python train.py --lr_router=0.00136 --head_dim=32 --norm="layernorm" --norm_eps=1e-06 --positions="alibi" --attn_scale=0.177 --parallel_block=true --optimizer="soap_variant" --lr=0.0107 --decay_shape="linear" --batch_tokens=131072 --seq_len=1024 --dataset="wikipedia_en"
Below are experts of layer 6 (counted from 0) of a mixture-of-experts language model. Rows are named router (the router's row for the expert) and show model dimensions 96-191. Each number is 500 + 25 x the weight over its row's rms, rounded and kept within 0 to 999. Numbers have three digits each.
After each expert's rows: "mostly gets" lists some tokens that are sent to it at least half of the time. This comes from a sample of Wikipedia text that the model never trained on.

# expert 2
router:486495544492503515532435519517507527487520504467463506515479481484495541482483527508566523453537494510507477507452549436505505498463497468503522517520532511487499524477497495507477470541488507515480519487509517449499473510541554531531520517488498484458525512507474524486510460492480505454
mostly gets: " S", " C", "A", "B", " R", " P"

# expert 5
router:444507525506507496508500478500524520481518527468504493485477498476545546524498481510505504517493434508465479513463516519491472496503490459499531504522589522468492468518491515552501499466508484498498511479518546516531522501521496488503511485483521525467470534519475500531487504507490500480
mostly gets: " had", " has", " have", " became", " would", " made"

# expert 4
router:446515503495525517515438468490524480493511511490446506482510481497500499542513535512474535495530453497493472473518531495490477495506479484502495555486476491495491499494507514515500424473486517506462539531519504537565473502515509551543514476477480529471494452514510527515502486500451505507
mostly gets: " years", ".", " August", "–19", " November", ".\""

# expert 3
router:477561537503501480496498465519512513456483483506481513517520541498554500527551485494493523496532502513526481465484515497441505508450518475548513497485504492497542548557530499505512442517501535512535495552536488526559507459517514502517525526489470495490500473494521474509500467499474483503
mostly gets: "ley", "ia", "us", "ian", "ka", "ma"

# expert 0
router:465510484498514474536502488488486529499469429479478478514510478507523568480514502544474494469533455525492530471511507469455477523501504509506521484504537507511537522507461506466501496463450494503481517503480526503548525496504501536509501492486481550504475474474444515492477476488525496520
mostly gets: ":", "):", "=", " †", " |", ");"

# expert 7
router:528513542490473477526456486467498505522511545493448524515513494473527510512537510534523528459537476471487545520517532471504465481499464521517491502480501520505560508490494485504486484459458472472495530500497509480557533523494490505501525506462492512500507499485491497464506527519480459508
mostly gets: " and", " or", "),", " &", " but", ","

# expert 6
router:505479512478508499525514530492497511467485512510497503542470487523521525540490489531508539491481472534514519460511518481471492525470497499483492492504515511492549509523505492484492483532479484502475507546500531511515477493501509477546487526505534554479445483499459504510475522477522515491
mostly gets: " club", " player", " football", " Cup", " team", " =="

# expert 1
router:476530489527486500531477527493524537490516482490493493492513506538523483493531517555484482456554459481450543460505542504486534492513513506500518470494540492532476546541497481482463466485487502494518524483503512519554529514506535515532487473482475525491498501497477508470512517507521475484
mostly gets: " in", " In", " at", " during", " of", " between"